config.yaml
n_layer: 12
d_model: 256
n_experts: 48
experts_per_token: 2
d_expert: 112
d_shared_expert: 0
activation: "bilinear"
moe_layers: [0, 1, 2, 3, 4, 5, 6, 7, 8, 9, 10, 11]
router_score: "sigmoid"
normalize_top_k: true
routed_scale: 1.5
balance_loss: 0.000613
balance_bias: true
init_std_router: 0.00742
lr_router: 0.00074
n_head: 8
n_kv_head: 2
head_dim: 32
vocab_size: 21695
norm: "rmsnorm"
norm_place: "pre"
norm_eps: 1e-06
positions: "rope"
rope_base: 10000.0
rope_fraction: 1.0
qk_norm: false
attn_scale: 0.177
tie_embeddings: false
parallel_block: false
init: "normal"
init_std_qkv: 0.0307
init_std_o: 0.0307
init_std_up: 0.0307
init_std_down: 0.0
optimizer: "muon"
lr: 0.00653
lr_mult_o: 0.712
lr_mult_up: 1.09
beta1: 0.95
lr_head: 0.00527
grad_clip: 1.0
warmup_steps: 200
schedule: "cos"
final_lr_fraction: 0.1
batch_tokens: [32768, 65536, 131072]
seq_len: 256
doc_mask: false
z_loss: 1e-05
train_tokens: 413700000
steps: 5654
dataset: "wikipedia_en"
Below are experts of layer 5 (counted from 0) of a mixture-of-experts language model. Rows are named router (the router's row for the expert), gate (a neuron's input weights, with its number), up (a neuron's input weights, with its number), down (a neuron's output weights, with its number) and show model dimensions 192-255. Each number is 500 + 50 x the weight over its row's rms, rounded and kept within 0 to 999. Numbers have three digits each.
Before each expert's rows: a language model's description of what the expert responds to. This comes from a sample of Wikipedia text that the model never trained on.

# expert 36
Description: Particles and word starts. Verb particles up, out, over after verbs, plus short opening pieces of words such as d, re, un, de, ad.
router:470493474504476538430490590501398428520483523558469484454502447448429471446522451517449525523458568465514433429432487473478502477542502544509507451531564494400498424451451530508412510619553434
gate0:466499471506506506377501449534517558521459580568430592533540445493560541451554489564471477479525436527472451507554485523567460442544485490453531527549475545502533505413566499449426502536563533
up0:541421535482448522463543484462481521427550449570463482352519492458548489542441481566471626486543387463471477470498539504469514525482441549535561470432484501460510514555511524503514546448382551
down0:502517485594536499546450548547560471612483562426522464490544459437463397601522510433607516487393564487532447484495545482487482494542487495401537452453536508423511557512493473435504483509652515
gate1:559489560510463466439561607475489535390542516460418532443449439459526486540486561540503422522488516504560527484633495492542524508463495458465455550483548529605550519559520456469580497486550537
up1:555484464514437438535433535497492465428574500511407491444482562518430497551433524545417455482513444534500457395524575393443451530461408503504530421484639434413457448552555593582534417493526446
down1:478440410521510521407535515565468519454502456467507483503585440603536489510563450476535512476462469458513399585596486471550477527472485523480612587529446513509514540479430543399508445625483520
gate2:391546595618481484475520490493468529525561520540537542449460517514546506482472491488427596533410451553516541515503502433459490603478525519426503431406579462438512506556533477587487549568518505
up2:469573523509495526462527544512441566602597447515473461498607592533471565389507446479506490490415512516526530495468541480457454528542446536618619464449623496463515510509496474432453530566476456
down2:498574446462483566489541477514466464571480456445437474488599485503518503517518470470627572554502506486558602506477479525358495573517511506519545494534477608445615542487493476447531396542504546
gate3:454491521488451487528505452542409479536446525423449523498497476538577586621516536477496590478462450500370492536478495536538453459557420543443546458508469452522364560544548461454517530474579466
up3:513548590475434523432507576479408492512429574534465388602524494518487581511577410475458458481453524532580550462478544473523362386454476533431465438503467445495574446453420508565522449628532600
down3:472453576495543515511507545468427451519432569521484504396444537574511467521560547500510540538485540488444445531479457480612531574439436487485320430400475545525456580499478549509549500576470475
gate4:490541461543503500559544561432471531550451532570481532456487466398556482529547529555414539554483424402554555508559439513507411450459538467467571431586599467570548494605551411545441486519552473
up4:556480434524579459412524533463374484525557591572522583492564482446506508470545497523523437497486461503498517497602551539524474509511526506409472537462535518583507518463494530492548449467516438
down4:473464549604569457475552414579545534448391537480503513590481586534526527532580482434523529543435531483533587531530481613543506440519474554459427536496538465496445514432547442442572403452482562
gate5:524453508562460567507494490549450561458420549522495579576525536406502473616421516397531509481480484430457504530604629477545531437476542405527576465415476535559557461513569563499506541471533620
up5:501496461483521576518496505467449477525443469502553327520536548535465537547549486607412511520487498529512465511338398603443529489538493536577509569511575454545547447501536366524495542541454498
down5:572562558483475459522534506481504555492525524448548455482443606434513400562379546620443589535436519424484596506480511466524522502519530445572538490510531550566550471533477406485500436463484526
gate6:495498485603435460492416442533444462448490447444553517500415501582569583477537488471492482570436518547521436537473567434566530572541535479543437556480540560551372574470503482459466505523480457
up6:467575478439454533543515393521555478473520595553498521481446501408555510458445460507514481550537342481649445473520478476486421495492480558421540523569469454497560501482486545529452421511507486
down6:564490555405467498472434555510495484599435399536622498433537464473535489477516449448593523484481486469498463478498474441523518472451357556535549476505531426502600515431430514461490415556440516
gate7:484460510559406462389491502524560570461556589504485540452520425544566466608483508513457592613516504539529496548383521457520613514485468542553424641502550531555495418449519418540492540561486505
up7:466530504489485551541543441527523563451465490466490545518556500543482522534455539422572535465590502532565497510506468556510580562466548473487490544594445449518449464496481425521570501507552540
down7:655456524485598552451554442549472534511486527469518443495555565526465556500586407486507527515591505484465467491453523539565565531558480421393515515563542448548571485537466443517428528518573599
gate8:507437447513488513531493489413525497521464531378555535584493442511478432492464468526487464460477541459360449560620472486585560488477479504474479468488468471594521453452448580509412528455530429
up8:478478589554443501441449578423444459563595509509531484435495535502449560541514542534546449487497494546481453550512421461555515468576505542521595489520622501519481553572511497486530530461629551
down8:496521553571503474551462448437516379449503435478466441550494517600542544497538517522537534357450531461507493566493548542503566594472467471486483555520527436521477520435526408525518499508493488
gate9:486503566550513580510493438543493504421508493457504542549477467463383432494483439528578517545470432470551527515465501497547459469508498588499514468492560557458509498524372480536567497557609454
up9:523530483400504452518499439486436481544566460396455554524560540572563511472488483433483462437573565625499461519467516441569468454436513463517529582492517497549406536542461484393521552536555448
down9:533476522555516454529471532508489510532457393504472550506569544419474472536422588429487491432520447563560482496524466501468501476524582574618500432360484550513627563504499433458506495422466460
gate10:498493497520534485489646454509489555419471530589523557540516585495521583494518484437476524536548487523426452577561486443500532534509447491507430484478419538527560526559487422401422392505449510
up10:436458451497493533437493511507411540470527580487516545572435495588479454546550405449488479587509471547479479511528510527491530420508463495444436530520523485495542464425482596518468440519532498
down10:477448577543517535478505474443451597475374387571541551516512417561563484470486448557469446522530565495493604500499545489497462470483443507551510476522504530394461506429482474558579505537637477
gate11:504499528472472562499513462519489533521495431452560490614482493474516472492602513545519410466454483396508512412516564431507534525434406465461574416432457538445454463540549437469531567457481522
up11:443629571585469445519408522462474528540461506460469461468504517453506509501475514475502459545519516465467564484402449457550519521410497471456519575496475457514480467429499578478590463533402421
down11:484449574447445493496416525457486499536461582566348557572485477456509545533536422510493531560530454475470528539549474555596544625588452495407518495471565540442549439509530528523561536483516477
gate12:395500478554500532473552437398451537518484502490449488542486538509425449440575491533458496474522434407612520498526513483465495516446504561549488568420450477498476419445509432569429543456503368
up12:526494600507499493443467593510489540539495412464535502552442443485490468542592459460602584441570573517502521454486534496502548457437371455546580388481478532495529603532466534515544530478576509
down12:546578413516478518460560515511476386456529451442457460469522477521547390485409452538469485448431492529521546494483526521558490451534482448474448544510479441437510419547487498469472563547536495
gate13:585489451503571518438473546501434366503430571491436503569561395451448467519496465509492492563446470554519492564418476587515482417484549567443460442548392512521638519530459594597440585522538504
up13:506435440386494523334608460472523464556480561418530406466509534541494525492544504555468479572431517532503466529476473399460629504409322559479465487517522491516532489406532450510444503486493492
down13:464473535456484542479563391497591486490440455472478504471561491470476561469407532472465417590571484533532552557560392474581521525612535556488541521488486478462550566569495446609463583540498553
gate14:431501529552522435531381527451483500542393435462417540526489526485516511540415402505613510522493419565473505513381542522475534498447508503474512459522530496438481454513499571492406538454583449
up14:498484536495492555464532525486477572507579445539486599386509482543475514547470508500612433588476517500463539394483482394481516528566498459567444468493503553487625523526423502479502457406562471
down14:407453516465509555500422425513472472456600499515532500498443519425538440596398615479614516529412398503431530524495479511544450525535499501554501467509673511482567416482449483528440449518511445
gate15:462588516475489444469498502502507390572399415553686459529560489492537498515465490479460490507515507547440455531429494496462473514478451521426486511487496459431425560556510404476481553463376546
up15:504452411420449496373563500533533643519430452506555551472585471538516446479370561367526494549538539591483450581546533504491507572506435469492525527566514485482516569479421455439482512567424526
down15:548452466497487423564387533422503513474453535440466548486550497543499551450508484526468492548527389526510507521452496532509501488513493479429490545566547481487493475533472494493401522588522535
gate16:495583421495520475491602589489517560536514506490456558527500549407474514416540463414478464440427519474545459497526448503616456469518470536578462565482394514607484390493412483430506521492562450
up16:518585497571539477505548515495501426503529505469491565488490519447461444484424492565454456581532485433477462479507444480501445447496432409468479378525488493468561491465495548505435524482445430
down16:467395543519558503562476462450565528505483445434511441476465450483468539476457514505506571554452565476433489548531404484408527559522439452443487502480541530542501519409382553487539460514501522
gate17:353561529537472503501564487488400568432540434525504498568370412496460522471578468603463479412468548571556531485440556481484459487444484473482461460502493562493509494464527480578424527531486579
up17:451517521481496496548540521407460477491422486466500487489444456572428569488442478502522407479495483455563492422480511493415454552517523500579539530483514491489520476559544500457514464597497503
down17:488566526451555456531508542473506444520503510482516549444560449440532472497452413440469575553480476472517528440465566502516565544543492574491498561539389595591557447517462520501460513478454457
gate18:453590533557525485585480592448433405455451505525450478540422487548484495485632468505471495529497460527567489448457495550514509359491536543539581472477535538516532423553424545631538462605429480
up18:399439478509565472532568547512396516460477472416476557507497542450523619529505496483506444454542457506462531448473530439546450513521481414570560510534434542444511587452353388505506542442445448
down18:463496510490548477540485517482431473486465506518566463490521486590576540461537522523485451507502542478478517414504515508576572562495504498407471502536505497455475499516523456583498499513589550
gate19:625571565505542509494469447513526462409475530512517445561489437579540490529530505497520462484460533558521414431550409507477481583555586539467408555545546486463460525386556528543541463514530550
up19:522469527551496492520538491511460548478472489550468457468539431589457440559495517533576471455478536521470492488520396483533478489450522531522405582472456517492465474503485463482559584488410498
down19:497579586544549471543546546480429497537488560602495551508445462439505404438418500454569592627505600490483519544495585468493528548557522475557541505487497461544422487446398492437581462539515533
gate20:396484486569509444531500410518438477424524463456550467493494503473564482523487502565477495442435466459522539456508511469522471395457467500558539438584589460500525569529497484569460411550497610
up20:499491415459503542476563514466407486573522490500512539436500541435502452507498569487514415470569526374481444402460453438500459684404457560512616525449474553481505560633482503594458490565498484
down20:559419403566551533455540538518445590491428569497488444451556499482454411465500510568616547604549472523518456462509443508545457466416454397391498442488426582473536441505511473489476503545504557

# expert 25
Description: List and heading markers. Line-initial hyphens starting bullet items and == or === heading markers after a line break, as in infobox lists.
router:537534446516431577400543466535492463488516451575461465463600540405481503479458525518563525465556569495413554448450481477515507509491556576476476462563410513447458465526479503505459562510499524
gate0:451442566571545489565504457550483406552501391569493523498433561530478488473502426479535560389503474499433547527561425475524504423516523507454528463405532561553491445550526482458577562425550459
up0:527466527471516505375467482676480566476440390440616496402477468523407427561514512441442501585520556502505524485499417439542471485441534388504443484521524513479473376535520565548556499412516556
down0:375537423515458484508446442558503457450484472379439524484509495516506460501487429511515541423547625468478555553476444561486477502510510573498434520536484442422522412501528531512485435495556474
gate1:458549452530570517399622534493483483490507480560493412472431490459498510494536481536519544524516457556443554481406489459487520506485504484515482548490409557472395500489503475526465479493442589
up1:528469486619461552501526477438520596474505555557494485393526363543566494514552501511519479460566482516514518577479496548499458468498438463561510509427545507481580479472478586478440473456429466
down1:381447558504524452482491520543487465465554489585406558431552474447477452496515453478490561601482497495537454517496498454472514396467450413430493512567493388483553507459537504581516521502442503
gate2:509524392476544592491518517406566497578507474675530512556411427593512439516505562551592592591454499438412556496465391549474589554495507527514578589442543498444514528581496511511380512478486467
up2:433482555535436429428553434397450503488557404492531503429481523481520393591552519502583555518508534495536503472484570507473464608518556507541404578512566499526519476443587509495445509478552472
down2:536540511460501474488538569439510504456497543425396505545532475465503512533518370540526489423504507458418446457551479531545611486558556464489434495494505455525537514499430472478554467447567511
gate3:543484554527557522406460554430464427571504393526512529506499562555506587535549562454590587525425457557455580596584462473437455432535488444572480495515502433473444510585572516466524556541439538
up3:360479477574456476421487435480479596401447429536472544447488531473470461471536489480523542516597468430571484558575540489537439493489477482499519452490539576467456505471505455531522472523492424
down3:436505436475491492525541410499486495503445547486491646513367503481551532445531559501452505522483501488475519459521483440576464458429462489544558462455536456430567508579488454544505490513491486
gate4:445487535502466433474442483468417520541489427521528456521503482489516464513563540518544524457495492445403544567473508500473454536404567528503500542536552547528470454474462426456561551487461475
up4:605563454494481481468520522556465504467544591447399546450577502515478538588563452481537561421527467540449497458460512508473533520509581500599588513542528485450510594547413495516523540579480403
down4:409525567494544471517457467402530596492484433519448508468548591497475409511467534471505513538556507425512448561470557499469398524533398528559522540502422545423576467489540463417499496492537483
gate5:476434531510486565423546518525398512458532537562516545489445506464486490485440504422526514489476458583483511448477517533539455511549520538520427485548453478534456525541503476522432367467543561
up5:483478446446445612594560564475458524459559436486457554542506492516476524476450494450502474478430506502523415564460501424494550526551487629449466570508534513436566511509508457544492465507479467
down5:467535506450505481458512603563480511469510507464557573476518474497496522496507524551471458506380482439420517532492525563452502540513412537451583486524420440557464503495521431558460499513608563
gate6:554477447443528454518589491505473502620522565529491476472533535568517565491507568553533452414487519509587534435544485487506418555427544422592549489514538583431518521506397567468411489472502454
up6:537497529463477597479419469475569495558467435444592513549502529487461455528529527537468536436500566403507434526575570527501493435435460549440509545536469467533530449529419483502531490524425554
down6:461543478636440468532464500385425525503540464463470497503535463447516461405442498483508510481519514444551426455417520538524593470467460471467530543455438503569485599444437545458478404522540451
gate7:486464440564507488446525536403506481461524447583484457433548561490495546542395512557468447603602482522510469542408556508465513447524564593459527509504430478472540474397534427471518567395472569
up7:450412461394468487492523542519440454463423487493491496470412464454485574537423552452561378491548526543513537510481464507547438571517572396477521497458412601520443640452468527523434465443588451
down7:471438517476461545517509572517499485562512466502578507479518567626442445565481553584486421508598496513557501500523608463543488491547544525506433461494491540444467479519524473478489447427527536
gate8:595485542517466518532404531439562478566531461485534465474481453512584491513540442546523476606553361504501574487488469510483545596526462491532509437626513474405499466569454572577417387474463446
up8:394508529509477606489460529598458479530409470496591402519468532466397533566486434519489444534494400508503566520512550504475531592427429480486462469524475536538513467498388420505449524494526435
down8:474482567468551515555553488457484520518384502582496566449393590450457525488552578496407391560430545466475434540458436496500467497528506515514464470465496470491482606546541499455444489408501488
gate9:533523486566524474502545508606495452505514523425448478577624492539512558509485481565538462530490473499453524453476517491547461478550505623379427512430504441451528541500494519515435575501477546
up9:578481464557508526427576487484513493533432500543524488396484568474583379468454523579570466507547434506539502455563485425575587489503462476494512456487487462436474490478542468543506482499535438
down9:563592568512604471507547526507482484509538469511502439465477460522510437551511487581448459572599465475472528477450503517521494476537433407479476557493491494414478495546473488559465460519486500
gate10:475530474471558510418476532493541444614487418415513542414539555419558485525471489458427481517537407484576502489478478495479574410464530371482472554504486483476523512475432532465548547394580515
up10:563567558580540531497423478562467428514464503547465541495518553531451550460492414365519525520480485452499434493472486578541547452505503517550610425509524449510460395503585487493543457556562460
down10:486419487457455559508462555520442516549472572546474471520505485525606492479418538408492500527501535577477483473514526533523407516403485499431487471521462535472422485456487446524500565465479494
gate11:467507599561553539554463483547504488539535604553566551527520478530468489511419563541483462521492502474548513500501453458445495498564580504406534610417455472503529549483502558528495491436425493
up11:470434458556504450465532406503446601481544494510463417415536548497494617411466460451546523528446463419502521580557471545505531484532386468413429499479576517477572567489437459396545460529515554
down11:514580469435518524567565447572467486500567508444424526527417431452521541498545508521485434574477513509539473524530489444464471497534448419441469404468472441494514496502535431481419431445548585
gate12:461465534491456430521458539541511560487536444509541543516427493472374545462526418446572477484420494491433596482448487554539527523482522511416508574479434483434447469451462466524468457575437491
up12:505534329537521417508465396506500518506511495489512603490501559517513430491521395510522491483499466431539441448460549499396421515473499485507500520522523625480600587527495425416620528496570462
down12:574564438489507510512555450489451514523511500573546465411520555460474476502533444629577560534546487509517520427501542498497462449359434479510548572496540547547539484465510471495513505441532483
gate13:547452531562413493433485442507547454497500483519443592488519472528518530508449570466394423461497569552553506468504543466434525518542606478560521461531495509404462479451608483469539430451540502
up13:480447432567454501582500484505508448534564506498488466416489519493565521476539448476471484520479427492441534480512447444537487487528429601531563452504461515522487438556510525458453502498471471
down13:445502493539537508517571566583559519439489479485542505568458496586539473535444483469530456445462471469482577546542560512527525530512470399469543489473450571531578477507460439483516474354631438
gate14:549492446488464450530411512530557488544539462572522384556441561546479487521495425488438554536508510463503594509514509436436510501521608394482522476484617451463488499555506507531507467519574522
up14:475494529503596560489468475532528525594447458524576486484540488531485512566407485475493596499493537447507496560517497444453515561476471496585442591476550434481549472518512486542573433422497550
down14:481507455449545431527445515496477411465440506514509402495504494551554523555429491461509374517529492532563495532556540451533480534413499438482587482516523500495461425506426513530609525538393612
gate15:526504418601447482557406462484595444566514450559446509497532491522482489526539488459499527548548565577532545387526479527448540473546548500487490449468550506526562555467500402452511503479489496
up15:443577409489454542520455535589524454456475579459433594495517552465486559447547502370491491458562573407524482516478508479498470509506536572440635429449406491539592529548498454495504477483528432
down15:520545472491444511539523384450574488428477489500500552516541513509532486484480438503418482462415466629515476445502363492540557420464562606521592502426576435494577496507508570407525487448482526
gate16:515519442510552419480379521367457486492629510469444527485511576556583482497606451322524532517518482569438474491562557476442483524374459471434485570471450549482458509516564491401597524485371505
up16:479565572502576453543503560445416429543499447602459506534432551517408402473417587520567458518508532459483460481480541408525480438541500446514496477483505624477547505465509645526475551544533645
down16:501491515560487494450496509519430436505490501489478484470505555564533481486499514491546569488558491585482475519468517520584540431453594424556485543445370489479420480482535594526523505444579477
gate17:502489413409476511443469386467442440563457425566510494595564614529539443527548567521545531382511556527497435452564471497475532445528407469450526495410464420547524654563499484550519496469476492
up17:567479478477528476520465575514443444503525418515486451604544616500484524459482589516481555410535432397429514509481485535521546409503449480527538444411406466434537497521467417493476504468504508
down17:568455539508458539534545469510564475446450584430490529536534439493529511487512429474497489538484495572474537531465475460590433544486455504512431475522605454466485565531447460506500537482518522
gate18:575473536425534531464467484438485504558478562460440447411396520487559505387507556421445574495492523547522392488528576408465500474547472537519475514561506425471441410586575532505585569512404461
up18:536500542550569528402510587451492487496407530484561478473525542405492529448482398437494515448571508433526583485501542445444477511463443541522541550479501465591465457489596550559482401541495505
down18:544403466488568431450512438521509435490414570515520434525552606536507508516584503524475484461439473499514495500473470500590467528457475553497556496396458592561476464420530523523499484512522515
gate19:564481528566552480531443512404497409458520485513503497493551391437504480536408567484560548435519482524450431499469571389534474589462485437476550490402573460556460511428590515439485483537546505
up19:478531522504484579493503513431485500504483483553482430594465480498465552428589530563519476510420452579597503477546557601408487521478391450457418486489443474574515502413477582475485518517478527
down19:480541528542575481573449510518538451499481397444488530554521485480551422443465437489572481498531414458355522462475423524526476533536472529533548540414558489561473552497574496511475466484560401
gate20:449536560508459549588463553541529495472538466457447387487542543480447474491562553518524482587502474578498579486443530491497511473530500546501448504580527507375567472512503490468433494583505608
up20:446352626463552570526495417467587478616427509563515578475412482545565484548526460469356440487450509544591546447534505462504512531514459568490517593436543458467488557576508544510498576528415486
down20:415437463514439564464547449587438460450563419554384514541457421386514483512488595498533579536643596514540500407445451542565542483444546445562573480508474443494508494553492480409480376435483494

# expert 18
Description: Colons and year prefixes. Colons after field labels in infobox-style lists, like Staff: or Tribe:, and the century piece 20 or 19 starting years.
router:502609429454445623461558539507398502511577500488516477472494576574544445483456539462495525474525512478464503454440429478485405512544504563506428471471559564458500496425402517485420503546480485
gate0:591477445568537473507506474532533587516509536472507523527492489574460490508455465522476488475510515479584511473533554430437448459555511520542519556452446477520531500531545604450517556470449496
up0:491567523541574527464472567441480463590479477536571532489479542528503475498527579567479624475484498471561392477562481493490479458487463536491523352419472455434471552525488465541500531397534429
down0:441360558460580463496495581514516520550458494457512565500591547394404491450473468521472579469487481482509415502468493525536498465408439476445456542519473519418537563490520565567466485492475447
gate1:458577466449528473461426515541501464526384492508556514576499552572491503559479435479516503497481570482603473503544445445426449554424642450626399508535478533558472510557539487488460568448544558
up1:509567542464506445538560518592561428433568503460442498525528476452408540458470601498502492512522444489482533433517586559499502417492513517489517556528471559409539438500459430495589407501474427
down1:522584470469430460578590478341509515480525414442494432512546506590457555492543548479562567465529471496439497416445523548553453477511565550519433514520510491544448489488466500448412495485446471
gate2:495529534456511584590535382493518448461524447494538548538534497479504488492410523540547499467497457486561545496494489408520562529484419444500499438519442507478499516569447405535500455489531521
up2:554521445524464502598506525539521525512570482522524457468473508506495429543477502455563437634487424569539575426511535448527363561532528440582527515462573470514384470467573534499490565570455515
down2:543566495456521465578577500474583457490558470515458550442524423523534583448551474538444538487446542489539474570521516532557603448461574466494489544666482470442514480523456465517575484430469466
gate3:443517438425487524433488377430558567515571394475534501489517490500491479515520486576499528548519528496458562502411513497455447412414430513495489472502485441470397547453561416568552605559593513
up3:520559535523511569535462479461578533533526492477627561521513544499466548516449414447518564559365434465549572483430495514513450494580509485375405548589567412555600556527454481486504486575526499
down3:469506524593527571537473515457493582470509435433494575479429482446516530514481470447567438459534414523410504498464431483511532590532553555550421456488444474549521410540505507571498413481516490
gate4:625478443515490476574439574584534507501432606499522420469382420551512507500546517493463497415513489515533422516576495525603472392568536482612544525462457521492488543427470468471507575485539461
up4:514421475492526467508419445437553421535432546511509433532544554533573486588431521504443514488487549462483552441501510522472392498466479469450505417473487553457551487460576443487501446580545498
down4:451464519524510569496538632537532542565469513475496551450551602461548466500442532589356479497417497402554491498548504486491445473421542482521471501556552552460531428431433477417464478494490419
gate5:486520601552473486483494549529448451487481437573497472474503450456469448536453530516506434459557515515485536529494402476475477510424465512490548544581543464531548547537544514474388540492410538
up5:469498476402495495549540533439625453445548478497498534552550470454494425513542380575512451439551485523510573522456572505464454542454471524534517517417493435525542500532507506543477469492484510
down5:531522391477480475510533386460553450444488494444434490642573534427449605531453498543612481465462426471569479500452518547414458531552509444478441456475456449467525543532518481423503518481411427
gate6:484508566440577484562450504540529531568441519452489501583556466539476484478528473601493470520459573528470516575481543494533481474565589400626467524590537496642567575460576433454526462454488512
up6:379508460488415453438521439405435478449534499628500518552518529526567430504488524446450500495426505561473543531597610590507559502447468541398455513514497452574459478489547463428493495435571561
down6:448585500489398521566489590449517485518550553450505457569530529457569463482500497513409507553470501470374509467530536539527513582495563556537519536474544426485485415550511512560493557565487513
gate7:506463512560487560462443502507555422444494458419598557489460448442498509616452417504487469476521505581469536457543531457543436540517443548546574492491403532500533378533487434484456546520558446
up7:418461493536562495515457558569455534515499540508436539470551504531464529533466507478541465516469525539486535555540560516473485571452577530424434439539522508607466397429506611566457501418448497
down7:527499521534488573516501511530459535550412485509410506477475591496480543483441504527617541482501530510580538457442445536539538483604424562491563487533551438410462433471516501464530486568557425
gate8:525522509392420482572470493498492454490564547457615480490612558434490545496467424505470544617451443519472455544552617484495444474510516433509540452523503526519505481559471517374605527466454518
up8:471523496438475460413474419490564491431455479556437486542572481465449545484522427584510540509384475555429534470496509396507532579435422546521493474449451553612526518460517528516504536531375453
down8:507577458517451490398451386469553495505485464510561442593528394426582437424588546539569473507472539516457619459484573498495494484560430540590460422425470587408521567479446456508382547527511544
gate9:567487439544447496451525550474480495496447553515494466499536517566526554496463560399506437531569474539501474470472546519524480482483505588564531420512523618477417591569480546566527467516429458
up9:454487469488393427446479497503461602491509540454495570512485496489567483487514425493538513413496587470617421514565552496410554457548528529530517548450502461480499463463454476496489503491483546
down9:418502494554500520416435573541519341512497500505512516391548444470464501560512484505526451484530557511484508521498455571535524534521490498562479473492500534511393460532583563449507480429555473
gate10:400630500529490542486493453534473457501505512518465543466546485520556467515442535441465507463539456593441459499475516492519544449505588522364498512471464520412535529390444546466456528543487519
up10:426532550470565519452472500600511510461545476507536497538515454517459501556540535481603469558485464534528537640564444447553473515520569448443471553450461505476498495436561506550556455427469541
down10:518506563497563530497549512438481520534506439512443428548447590533509539528484510529518489496414531486507568475484521576380535366494470548508438453565509471486513537565522437492419517503515563
gate11:486576459518529462462373451483512433476519551561418608517475445438570428490513482463503583513434527482435546584528554457574499521513433500476483602520443492545544519508592503509587538450610463
up11:447609452555536410524479527483505350515485537629473551569481519520527565486483538432615570420519517481505495559495481431473470517549495560484426418521523473458504513481578489513501533492471509
down11:480523572556574424487569425550504540432440498493556504461527487527427498485480528504511458533498566461531514515514536511454493509491422517587479453573587429504532534533468523603506508471457493
gate12:526433523479474485477433524456478422446433422500531568491542503499519516463556514476438414456445398499452517498474513469516525505529450561527481493425383516526603467548462514434553437463548484
up12:446499556567433464459442499492451450584431574569452589422549493471437481578555537437520541545495579496459592530524509538627458497441535607540448511460538511440496496432550554540532506517501472
down12:500454498494539473570451504527586529523622504582452489565488449555472511487398511530508403449459482479488456522609487467485502562502661543507520510615502444472511523561481483391493576527495525
gate13:465468557532473475493493464442590556397495391461456499533557578532572487475553527448505577491474444450441543512527517441514395584457502586549506526609454409417492438467484561472496581485454530
up13:424449620513485450479473528383481576425598513465472533430559506539483501522439558497512593552599464513504480595626450440513459461451512438444505480457474489435447488563490492508422516496454536
down13:544553535554461503568480600535520496464406511548503460511434541454461476561540607548485501524463472569515524449472450453542519531435494452556451490422472421477485442499533363502462459503522557
gate14:523649495468518464545529498455525518513481559463480468538539458518583481516522509609534521419468513556492445465527510549585626593547532506497605483531489567464404473528413517443514472476489398
up14:592448525473621558513493569532417559510556557534524505507509495570480466464561480368601563492512584510476481415525413408512460499531495458543558451505529582517473557536524544526420560436466400
down14:585605562515464542527461439545538583526486496539424521479467440577547489428520457539433475487411559569650458568536513408467573539476499418492529525591511536503457558466514521602566541437492386
gate15:445451480568449520447475506489473501521471435501540554485468522463479399530457546434589514473565507517437468426436406491519531521474485548432523565536466587488492517548508510510426522544506572
up15:497450589532503561566462505554480468517454441507520439495543571544541508462524591626572570577427609424459431512517525398530525494551580440449507519484485461440530474499474547424550490502553467
down15:564456516559444541589493495490496465475445500497611472514532493507492437509462567549469495478504529524469459511526504430575524523512448441473510533488470494365417416518545531433519520487491514
gate16:499549624473457536537568464551459601466572480482501486534459564490422515569487575561477522516456402601594523495492499522478517457465535427538608522547506448394514579412485430490537418535500424
up16:418439605398572536493512437476453452509510527469420405596494533445570526488586442577468500473429529399526462584542488483503504458559449424476512560570514569475594531577512447454499475442540469
down16:467525575574511421547419494441477494397450456466497532493480532444581421489416449545476497431516538500521479489483479599403533476497470443515579443541442512495478436503531558583496504467531458
gate17:387606610501557489536492508525500450438442474519512471534488502505561457438481531526538502443498504518504502519399517439462596492578499515482409481467558540591484444601469479537498446537540513
up17:491446564496438530470600535516403480450374562443540401459468513526539529448524560533501476544511524468396511523445514517522469471432485489492568547512591379465437501423591509464434478520479473
down17:468603402450454490533525487511475584511567548428487500545488497472494416498555464527566516440502488463462529455563466436546515474525584514489479404539390528514438471498519559510524501500523414
gate18:467510380479457525487513448523524498550484491467604586605498415490528501598472528461471392555492506475496459436476455429529501483493489513460522516469568560486514500445375499399434595499413554
up18:519492497539519478618568478503504552471496494475510498519566499480400480625589447475502566483545583606424540528397419538531483514456427482498431509496535477497545478590488444523492491547445534
down18:603496522464468549560523493577449532432535486457514420417451557550505545500503444494499484571468404589481460396506498483558558496478581486509456556467555459480379467501419554503556483393463505
gate19:515420569607436516475588470413519542491560464433454521439502446584454497477596497478547482502496470507493557543464526506483484523463491519483497511490516460490395602486445547517548383484534498
up19:462533462470431534557555533494475610448501444543518519452505451507524439493544447424495533492387434612418582562462508460483543445489537557414487388633622467529425556498470480439415487581501556
down19:472522474486570506500514552500541519530550505476487520583441465515463530494580555449592410397507436478533608519483543481424401423502426475535585468491415507506507454465556519475567553499422510
gate20:503453467458449437442495585426512533433563538473452490518562546497540542439541454444464516455433502462393407518514479584510425507451494529456504486477528361469478488459543538529507572502523458
up20:496466477514579536410517508489412532489519497520539474413435503478385521520488433563630511505567459499381552442565533435552452573479525567465549524545513515475641446522454425448509463490513494
down20:417608583463495529495469543528526574471525414491526441484453485431481552596538536482445553581560545426496471539467552623458540626643471413576539544556530479467470522541555491612472443482540505